Experts of a small language model.
Size: 12 layers, width 256, vocabulary 16384.
Experts: 192 SwiGLU neurons an expert, a sigmoid router.
Below are experts of layer 3 (counted from 0) of a mixture-of-experts language model. Rows are named router (the router's row for the expert), down (a neuron's output weights, with its number) and show model dimensions 0-255. Each number is 128 + 32 x the weight over its row's rms, rounded and kept within 0 to 255. Numbers have three digits each.
After each expert's rows: a language model's description of what the expert responds to. This comes from a sample of Wikipedia text that the model never trained on.

# expert 17
router:134101102194111129190172131161117124139109126130125107138144111123159112101099178088175181118159130108149142183073114173136172089165140101123157086116135218109175114061125173231100135126086131189084123097143136131153170120106122169115141168131141089051170081113123131125139168145149172131111175087150157115136094111137122156105139106226120131113111125065092159094083152132134207137159129137134165081119120142144118159104129071110155190138105101110158115118068150138112118110154118119124110128096056125126128095124094128120140141161150143088135109135161164065163138143056145115085087134104122150045098070146089154165154192204135090103089140122163051154142138156165112154148091136118159116121107143139136155117158120148165158130059081174118105082152104115101112113146164
down0:136106097186105104142093157073155147127099144102137120124142126099123165095127157098143217150170121121117134146079055136149146160131176077102101127145114175135240129163123122103134146144094091170140127129086169167140190141160101115097126126141122101114159123101127159145104131142099122136146151148107181102151138140120119123137074098183141103147155143148156169113115173164121126116185131155115169162159117104158130174090156074117094139138127115168149136069101198133167087171118137135098128129136042135112210126091165104146142195154116144136107082167109127052106135141114169180133099134079137109000072095138124080088124156225120108106097133079177123143076148157144111140142135128146100108126092145103119134126121144157161126077116123168103104060108093162077132154102103
What it handles: Digits and digit groups inside large numbers, scores, measurements and years, such as 6,302,665, 7–6, 17.83, 1995.

# expert 16
router:147141153096180097130149106083146172134088066124105179159108112116093147121134101115132143138116149155137157118148105112137080102126096067156099144128134158113107184152153122067183104135119132105090155199124133176171111224117171106174142118208158080113110123153104146109099155101117100123117095084146151131116155113156139121074096107157131117178097138088099064153087081133108132121184133101105098113119142057134147120147095090156170151091147105128120152064106162144156154115163119118173129145141180117198139136073115135164129141154158102130123159092092097176109131092122126112091081050169109090077108085130142112123123104159138107072137147144137133131184165158072143122138117132144122149211101192086119120134110204177165168138127085110159195114083086068136156234143106
down0:135179081098103128154111101086101084116106112134162156096168095103122144111087095080135191150150118133143146156113142180103119166174111140185153080129144100128098159111165145111091137142118134148169180169158173112121170120135116133168121133071102062144141107106103108124154095136083141169126168127181116165095098159152082167148134147118124095155159136122113127083098155096140139111135065113193143091124121121104183152126149232091142144070106133159105187150158166153119155129139144107152221136166054085070150102155114119159156083131152109124128137123116096136136171119114158195134126078176123123110119154131161140105255158155090154104090142103100044073178142113111117163133124138113160098144129104076081211151108109141111144139084126109135170144153110094133177120110094
What it handles: Plural and suffix-ending pieces of nouns, such as -nations, -ules, -lets, plus part, team, States, and labels in infobox-style lists.

# expert 1
router:181146143127114081087120173163122165136132113106151140093158091153052175117133168118173163117147142118117078092132161200162159149158165100154102130142116037148087112059109162093115149168135140068151092144095087140142101116122163154083106025116149173135064148148145122137105132141121169120121193113111117131172133144136165138094078156115113111157154120097092140151161111131085135167138130117140084106146103100131108133165065145102138091129085096092184136198121061109112119170111102179131111125117128133093140134129051150172072133115128166195092100119138121202109110174179162136127112142134174139170143146166131067116126148121114146075093114108146197106130155154136142154118129068160046126062126132129136149115131113136159114146054138138114098143152102103089063096158204
down0:192119127116142104138108109096077160108132148098109120110110086104117109138155144119147211076146097112188143113135141141108151101146107131174107121132106166083157115119156146190166156137166113126149062095105165075160125166132163172189143127096095130118124149131171126217166164151071123134138139126125139141144104143112159082131190138171178092154103104141102101196117107150107126189093081077093197085079090146160157124131105108079131144137147177074098120165147123162124150128161189095143148129148121096098107133127099095125127192143170131114121130105116141127157147175140066091154153157120150090118129253144102113085132158101152155132101183151132069156114061178123119098112092083116124096055158146145136158151101149092115129145059071128154131180076093083108158132077082
What it handles: Function words after a subject or comma in biographical prose, especially copulas and auxiliaries like was, is, had, and, as, at.

# expert 6
router:128134132118076157117143165134112133128131138141105129131143103156223126145032132052158183115119070049113147101099164164163142121144128108117154107127117162126126126077143127255110105122052112184102106109104100131105105118106198190157138139126143134051148134153137115151110093118129119162129188108127124131133089108145156070211156098140106106134141130142133138173153124158111177075127129122138124126152139141136128097140108096140120148175122147097102132147125126151137157137152102131160117115146071125077149112126063149107111129121106118056154081114148110107153117141013130105098117095109112128078100109097133139128207128115143116121096116132141000122149092125148100110128107146113141129150133105106138162137119140116097137177053161147124116123134138128117098141106192
down0:149188154100132078134125156082159105095110144131150159142134174125117097160127098157121084162117113156071165119143093124112101121140163089132167105124127091147081174146102122163144153100155100083098101143099153150086162144161153079147153128191130146147141154139120129104083136100137165135141116180135100123099134093116032175033136055080039123163120110117154045127136157116087141160142093157075197123138116089116182111153110080118114094152111142155135134131119148136118048165104167092110131170157137145138151129099127135103163153145142168092165158077110086085172083069134129170123144141130119163111105084108167117173105161158103145086121165140089102132090148155063063125091156148080107101135090142171149128119122088170160112141157159168073143133097121158065136093073030
What it handles: Year prefixes such as 201, 199 and 195 in dates, ranges and parentheses, plus commas, pipes and line breaks in tables and lists.

# expert 0
router:131145104155082108094127098153147112124130139119088125124142130110069129137201106179141063089061172151100122131075156165060103124056149164134121141174100113128167141142111096104143114183178122156146064139127100146195096105105118093194177174125136147126158163088122104098159079068100060157138146161110126098148078071155107112107094168060119156127134131172155139138104102123172131142140110179116139144111170060093180068107139169144169117062143113121163139118155146134156091093151109148097153083121193174076123121143106127170150085097099138203111181080120131144094102122141108204161107123141113130215145135131137129121128126133124159100158181132098106146130143108143189176147116114163096161154105122172134078173104173109118099160169119144152124175098105108156172164148063
down0:131131136092085146103074116114116089146067138142112185102157130183119065126154157132112150117139176178106143134100158123117113068134137212175109102189116127070180107180143066168122111121165092127104137090145092142169100103125133091157161133101151054112147136183129111112129128013157096071129208151132145050093107113112161118077178182123131154099068114122183127092182162090101117131111148133143046128125158090177135146090164150139139099163125085125171099144117155158121119168142161085164178125137117143134174191156112124110107109086126148126117110142154126160111153131100100158113109129165171116158097117171162135024121115133156138127169116108168060127109068127175105160095106132102116149159163150140094092157150108113124112122165083183088149120122138124157079096139133
What it handles: Opening pieces of proper names and words, often capital-led, such as J, Z, Cent in Centralia, Austral in Australians, plus his and her.

# expert 2
router:168117134099119144161117135142112183133092132106075093169137146160203154157060124035173219154132157057079145080114184137139121145146152132081081121132124163084089127087108097245143133114100118161149122105141075154133079122100183212158142068139128124066172134169109123181112122149152135161144151099158140134141091079146164101178121088159120128147152131127076146148159119169124193089113112134156101153127141082101129122139085125125149123133116124146121154153119112092156142144126103142160112103134063130089174147095083122132173115137121158061138089093120093125133158154013092077117104158112081153104135102095112138154155157126145142105119134128169005082162128145120087098120108103148142161153115148121116152127155141100118107100086124157136144124105133076116133121107160
down0:130116113094117118121096154114130161138118153200090139179160102106154177166109074094130192078140108113085153131075082186155140103080158148155122158094190092143098073118102148179127139118160137073151147129110125176149102056129162147133083079135128107113176121146140165171098131154161144101144114114159134106112143099135151098058150174150123111154122137136133145087174149114164122142106129081140133105194071084137091178117128108137176149135120176204153140107139144126090159115080056123227106192111059179098128180138102146139158082090124167099153140138108174133121136163179156182101088101115107133139119135129154125095252112142074087158154168101121102100142143129122080132145142112088174162084131141094163157099123109102101090151122132143179167107110176095093139152130104
What it handles: Commas and table pipes, plus head nouns after an article or modifier, such as film, school, railroad, tunnel, road, and This or It.

# expert 13
router:187092119084160112179139154122108172057194166124150127119111134127059099124149170125122132160132131086158094163143129112125152081159145108136184130113082069148149148078175122163103139078091122152087110098142136168165093118113143151089146099110111178122134208146115142130080108095163135133131157096152107139125123124198140147104122134156078156057128081091129145118157141101141129136125101150123175159163130111139135182157090134105162204115168132156147132064135133084074078088102128151091142194067194127188156117192089161133117094111156228099155140153156143096132110195088110109147129104195112138101088055115085106092092154091142160160103114130145182175116144168114109153142181193103137170116122123118168169156136148136153145136152108160118115128149091150134206085147139
down0:113144131132110089161122129162082051088093072124139122105087174099112166146132096182139075143123144112078081109118144108155111105105093143118129064155054132068166100144107160201124196083123089112099168122102054114110139148138084144136130110168163151100068141175154134118152165181160214103147144132125179149080066173086160154169105075134140130061123150134102152118160145077124128111177133123156126142102123193186109137165155124135125128125120200115123163162131111164131145075080161131167101156120119123168152105181122151121124186146103194157150088136128110169159138115172144117124166140176159138118088108084162071158072097176139097171076091119142117166137094179179151154117146126095162145146154100169093127128207097097119144155138146077121139102163116115099156155110134
What it handles: Single digits in coordinates, scores and dates, line breaks in tables, and first pieces of surnames or nouns like Ball-, pup-, mus-.

# expert 21
router:141144140141156111165109140098131167154114101120132150134128153097208122131101161094095125106138114129157183125147148178155153157178127132171116049149128152149060131099144122121116150166096122145126157147163161148124130072097058176110177136097132114121149169090130101152103134119130132089164144149143132153082146133171167098156167161197126064097119104126163018063099154117145142085116137080153153137144174144127117109114131140094147169176161103137117135142128130122118142138106106090051178185115082100108122123109148152116142176075153118103093109083178103157151137132033103152123125127101096164079129099123167145159129136125108081106100135144108046252152180119134084085093085104159166116151121124131129114150093166181125056163110126125137086114144084071120037131113126
down0:126072115126148119200073190141105122134151155086109145134139159134147122148096057099105193102088086090093149156140175159159113142094108175192153115100121091153072094118134101128128073149135146107117163143135107115133101140114172082156151061070104141137101179172183119114097130175148168105049123182119118103184109146120142129106138121143070173140122120114168119160175084099186176151161160115165097080048176095113178098159138142154155146167165129119155095156106127131189125122169113135199114188148154120161122133139128162163094176155188124123168151132147105104090154126201118083092113149127116130095144186074103095093108083149130135138083162101101114207143167112109172092122133114158141104156150090122130171126099106116106118181114120065083124139206082141141141128141110
What it handles: Bullet dashes starting list items, pipes starting table rows or cells, and sentence-ending periods before a new sentence.

# expert 7
router:137122137111081179127160117139089121131143131137094165103142097072166097148111147038139170141129100113084144121079137126159130157174162111144190124124139138091162104149133134255104172138085130187146084126119105146113136080115150173133175115113122147073148116147092155165114152118136093150132156099125117119110058109133170036167179087165140096101127182149130091118091092145189155058166140120142138119147138146143111095135135126118155141137126148115138133170116134152078150077174126116140149144136066134097144144130095183140134133130100156059097070102114109142137161129020150130101124139079108128120094131103119125159175152094147090132087067133149025119160096130105103129132055126121136120117089099135123146102143118092110107139051144127127117147134157080112084136130116
down0:124118071150109178123150088178121148116123144124114120114098176118182153137170120126138150094116166112133121129110163141081102102156109165150104116184085115130159132126054108102121108135125140125146129123132081100107130130108092081178119101131141170136099149168125125131136184136161123153099186139166155100119099148161172085131099146137172133104124143079055241191161155184097118083115129129120157122118121141116095142099112130159151132145115107071187146085146054141070148103152055127021115117097189174160128035133102163118160118096143148126146101102122112118158137148151120150112105141108051078107136168099112093152052149133154061118151117158110093141139146081183138162165086154150126148110123108108133118042168069104131197081162130140110104120167105159165148112080080
What it handles: Year prefixes like 199, 202, 195 in tables and lists, plus opening pieces of place and group names like Samoan, Switzerland, Islam.

# expert 4
router:184101159103116160156160155143135156153118151168141103166154034119144120162174136178185040145100139128171126159171197090140110098108121147096174117093154084161158128142149070040127165134134110114116154097162128123105158060185209120108112128197127097178079129118156080162150126171124122099169110087128102082137129120106161125088135125107165101154120093156135140096129118193149046113102136110115103185093141183137064139102116111144120155144148156121070137138110055117097120125183141115101108104183168077193164127118162133108125138154127138119173165172132119184137133126180110085118150139059145123158197175133113134094126088109176183148111154117133224101112098119115146114172170147109152115131155135089126125108154156144125131145132128131135122105152116139218129115132125
down0:122130128120086113123145070152081128105112133156194096089132103114140161130152116087146209084113139143116143110127124106137217137132115075115131111128175117160140148132064156154067084115117144123079113166092048117149114118142177118131125147126052167123073071098125126109123159094062159091113169131100097082107104114111134189081125108099127124117104113087134141140107157117154094130156126076149149135119066109108102134081129139129153103080094132103166150186146201126093156160137139210129126131089118108131162102133115087125096096139115153092144091107121116173158102143113130089163102157120030105154151136052120122120207171154169174173098143128091131124199159120166121110130169102171071123173137151103099118093153208157178115130126033109152160153108168125083113108110169
What it handles: Middle and end pieces of personal names in lists, such as Rub-io and J-é-ssica, plus conjunctions and, which, that and closing parentheses.

# expert 12
router:112122123140094151066126157113124188159108108119096136137094138110145152106045097094150115159075127111213143117122143159127123101132185119183172120139108176140131142164140135168145105114145156103189100141137118084114148103127159098100163089114101064132118137164084137191155183137113073073122172152110123127155122114090121083156151078188128139161174130171108126108170188115094191168143116124091113117140107120145141172105140144137081138155141166174128144128117164120097174130117115144153149175143091101112157079139151137102100103116158103032140120097162154125115157091018115076154118148175116138106099217211167141117158138143114153114053086097097053117152109134149061117080155093110173160108090059152145136152163158131107144132166096155102171104123161145139128114170158
down0:140117106070080164195180114159131103138126157155111084097117127171104123161121154171126159122120071117098131128121130121178109094160184141149138090115109176114137180179123094144112159120168106126090081109088150063138132066108133159127155118136148125167221109146166142115179177174141100116118107089100104132116101118097207096137146153173187144073105160164155121078175084162158072118150127094206164103132054086143118139106101097134127143166162179154122205191133103089087112137107094125123178138121170116117067100139111196140104097142154103108164119132145074129132114123116125134225125088112155149114145151146133157109108100082158107184149134086102097215156113137108106118130099088134137141113127121112080171176086137128056119130068165079164113130103110092122106126116141
What it handles: Table-cell pipes after figures in results and attendance tables, plus the and a before nouns, and word starts like dis, ex, un.

# expert 23
router:115109163107130147136143079131149053109112110141113175137182139138139136103121156109171150158162112078056134097071152073195170195116157116119122112079159115072128116191167108194119141087092139103123166142139083145075147096154125093104106158072077135091174104140123182149120213153115148110121092103137127129170065094155158120125124098118165142161129102156107155104179070132113080091144137140146125103087089129124120149127153137098138121151164175192138214191131156165141153155101135147080081132170154118162181125152145083187144148142078173040123144134070090117138142044152116205112101160039140116149100146093142116143140105140156162142091106139166089123123123177117072120116068154112107137102110122111150139137115118122125100094088156094096115178150143118138097132137117
down0:135169126161053122094196090141108134170141134123104127144129100126125160138143086111160103112182142109170129123141078072097150186126126214090116163137182175130074122122123133088088167153107110135132175082192124120210132125146183152109123198156204194113134114092183125083181119065125141180103171122133146119145147136088167102137080128182106106085147142140137071099085067129110118125127161132080071137183169150146116138098175121113138098132132099135152124181161138152119167142166075130136118179167135121189132123064135117115111123105143085181107167099153111133169125176139133145143108134125184183179111129080126121173144128139099096174183138152202098143121158067085128118164127182100161147154143081152108130146130144118077091103107127137111134162127139112097124190166074
What it handles: Periods ending sentences or in decimals, and single capital letters or initials starting names, such as J., K, M, D.